Weights of a small mixture-of-experts language model, trained from scratch on English Wikipedia.
Size: 14 layers, width 256, vocabulary 12153.
Experts: 80 experts in each of 13 layers, 96 PolyReLU neurons an expert, 4 picks a token, a softmax router, a shared expert of 128 neurons.
Training: a variant of Muon for the experts, 7959 steps.
Below are experts of layer 4 (counted from 0) of a mixture-of-experts language model. Rows are named router (the router's row for the expert), up (a neuron's input weights, with its number), down (a neuron's output weights, with its number) and show model dimensions 0-255. Each number is 500 + 40 x the weight over its row's rms, rounded and kept within 0 to 999. Numbers have three digits each.
Before each expert's rows: a language model's description of what the expert responds to; "mostly gets" lists some tokens that are sent to it at least half of the time. This comes from a sample of Wikipedia text that the model never trained on.

# expert 24
It responds to: Clause-opening function words. Words starting a new clause after a comma or period, like that, which, who, when, he, they, but.
mostly gets: " that", " he", " which", " but", " who", " they"
router:422446480427493418561589545526431485513527531549494441528558504472533435484534519491577486531535446517515527512446523438521472480447520554516432460476490501524518554480521503558549503541505548451482459488530507502531428441563500481504453478518448542501540470517501498541483462460514549551487493553535537568483527502480568569502518473485460467491393549526479540456468544501456499477438523449550494472468464464471469524518467495500464553445487476487519489411540456498533527478471530527548554537470430484477493539466490496498488491508408512441530486454537493524554546521559478488510444487511518505490478574447536564475505551539500470433525553461466446518497512594509499508527547499511505478470491396431506528554583470448507456549526438553579485474494582410527427462518541
up0:522567438512542551449447471470453476512531530445431455490493546577520483549496579522523472459539451498521558466480504433456483474394484459461487530434491517523395489517475450532524494504451446451516564459505443536506437492470515480540440449455474463517478501436516485509539481465433550427522460572500537448451518473529511524514541441557481504552471451593503506490493518563467540514475518470476500550523453491557539533505552450533486500508464474450515507510522470498453531472502457549582567572521484509522580485527464503538499517496492525492501558579509568504543446445473519481543494493555506543450420526460506539469477513502431542494485490490615518560499522535558500479507473484492446510483560472562458492566529499516560551515535478535485460402562448484504491475423440
down0:519535486519499484536542479543499523523609500456466524549420447437440493445485517497478429564467535553483544495497466506454570503549495482481467484518441496522515520541547530396555556502477498517523538450440536490543553527496539547490483524457482518529505545493525508502535497466528566470518491508513459535456444523513458508563527467498433497499430467522411505485460403505486481563550457569495554502448436543534449436542529456455504459517572450489491394487478511475526540461455479493475478494516523504484447524544499456535485554505645528463431562523508491437446500430506527486531550408469533526511483551439519505571516485541522494540493498495494505467478457477506471491463454414510496526492621436510517506503432491484522514481487425540506541468572453432473505514488485

# expert 50
It responds to: Plural suffixes and digits. Plural and noun suffixes like -ations, -ates, -ants, plus year digits after 19 or 20, and States after United.
mostly gets: "ations", "'t", "ants", " States", "ounds", "ects"
router:493423547497495440483509532526440441518512502506534470527450464511530436538473537481509407491516485471564479464436490542422507506523449458528447469568527515536572495531518461555498462575506519537485477562551443482537531494470543485452535475445443506577385551497529527548470451465471545545463466499516469560475495547456581519487431508507504502492519499460465545468495463528498522506545553486562518511447476542563551530470459495501474517527465498504564418529507550518508531520529505456535467495475464436524458416528539476470456458489472582511553536461548450467515544483504440413543536489488481464503509488479498533476570529502562520532570456532455449480524529456467463488466521471509400423508462558513427466540454581501530534488573561468534491507514528592538552541475544
up1:481451489525472412501476538544544550490503479449496499516531480489502526509490528464578536512514528527469605494562521487502443561579505440453497445505532499438554522478560507520514500387426522485514582541512484466481444458509495518538502469526496548513569441484447470530504442542530530503461539522530438541481460532443534553604435493496439455514527476487558486494464537478463579454504574522477530510450495527540525476528509466543450452542448541535424454463385555499492546564435505494581530406533556406512576533518457487412532481498460509468551476560451456563506496534503468453521426565545426511461504506528526486496464516518451487548465500511502519528510498440501556470506490477551441478466524506496503517487460497502518499490481523541491468458478500561526517537457464
down1:504534561508559596477542469582481473578486506473436528477492600524442420548496498504499526503487533494473535468498500492448547510508420509495530539475421477455439466549530451431475425501577486527436597518444505549487545500536504518507475570554416467565469566546498518485425540433453550520462423569487475461539523483514538565466496496501499426458527449489598500498587472473515499484526498443478484485506497472438517467474528571516541527522462489479448450470478461503538452563472505444453512569530477547487492488548526449512492518499519495498503536435582475481487497511469518494451482494455483499508522488561550488505400518427467472487548441483469493522481521468527516517411414530507485555490513492493510482481451482538464570527520494500543500494493568455486458534584508

# expert 12
It responds to: Prepositions and "the". Prepositions starting a phrase, such as in, on, at, during, between, and the "the" that follows them.
mostly gets: " in", " on", " at", " over", " during", " under"
router:519519505508450550491493523472533545473493540481505523446473554449545553515489466492487555458507522465498477491522480478571554469516455491538493534519471555547474604507475482488530553522553513537505498500563492614524425506479491453493530518536471520545528480468486426548499485526565498491473429502508533511458414483483523530516547503553509504490527437594577485499468468527555564529559462521429502467530530542409483536544588499502472524468490483393531540523533501538509501507474488436499600563543517562475539569489516484512540474488427473433506522466526557533536462458432531483500496501454510604478520490566455539533528518494560494525525555487509552477426418467457613515518487561454545452487513496441495563527540480517511469479436457543527555548468529514487515451469427
up3:377450428531530551451479468453556536514507494554505492454523504453454532484554594545560527428481552588513486500481498510490482445455465557475510510497466494398465530513485470477530515549463523467572468562477508557523507502521461508447479491550525451503517520536537476524540438482451536467506511531534519497466448495513417408505436443550463495487484464504543462545498544488464578470472457475529482419532436463480520542461501413509547495518477491468545433477539439489449448485540415530418482479497453456559521480493495509497556544551444509483376508475529485425537524549443489544483512422459495518462432495524505471574510545505446474447519506554490472499505454476524514484447479544501486476467498523506515502507505549524498464514473458492532541507434415503454512564508418
down3:485518554558432484457549478484512574522570593429528445545468537599525544480524478528447542474547500482556480420497538476521523515523549465507467464475468491508475463500488549530505500519411482448519471560508499532513536411491476485564513471463514516484517527589457507486409489539478475482526555462530516519514515487461509575433501435542526469501459476465460522512528585532423456485477503533524464501532525452565501484449485503531442483531514509494446499519582557527524494515517560485438570440448481487466473551402442487489562490546468521593489523499409497500507442531570522458481569470483473482518545481508486532467532487448582474487519426537447499463501491510499485455519503504509579528518555517484433518545556451461429454498504565534405460517502493495447558503515539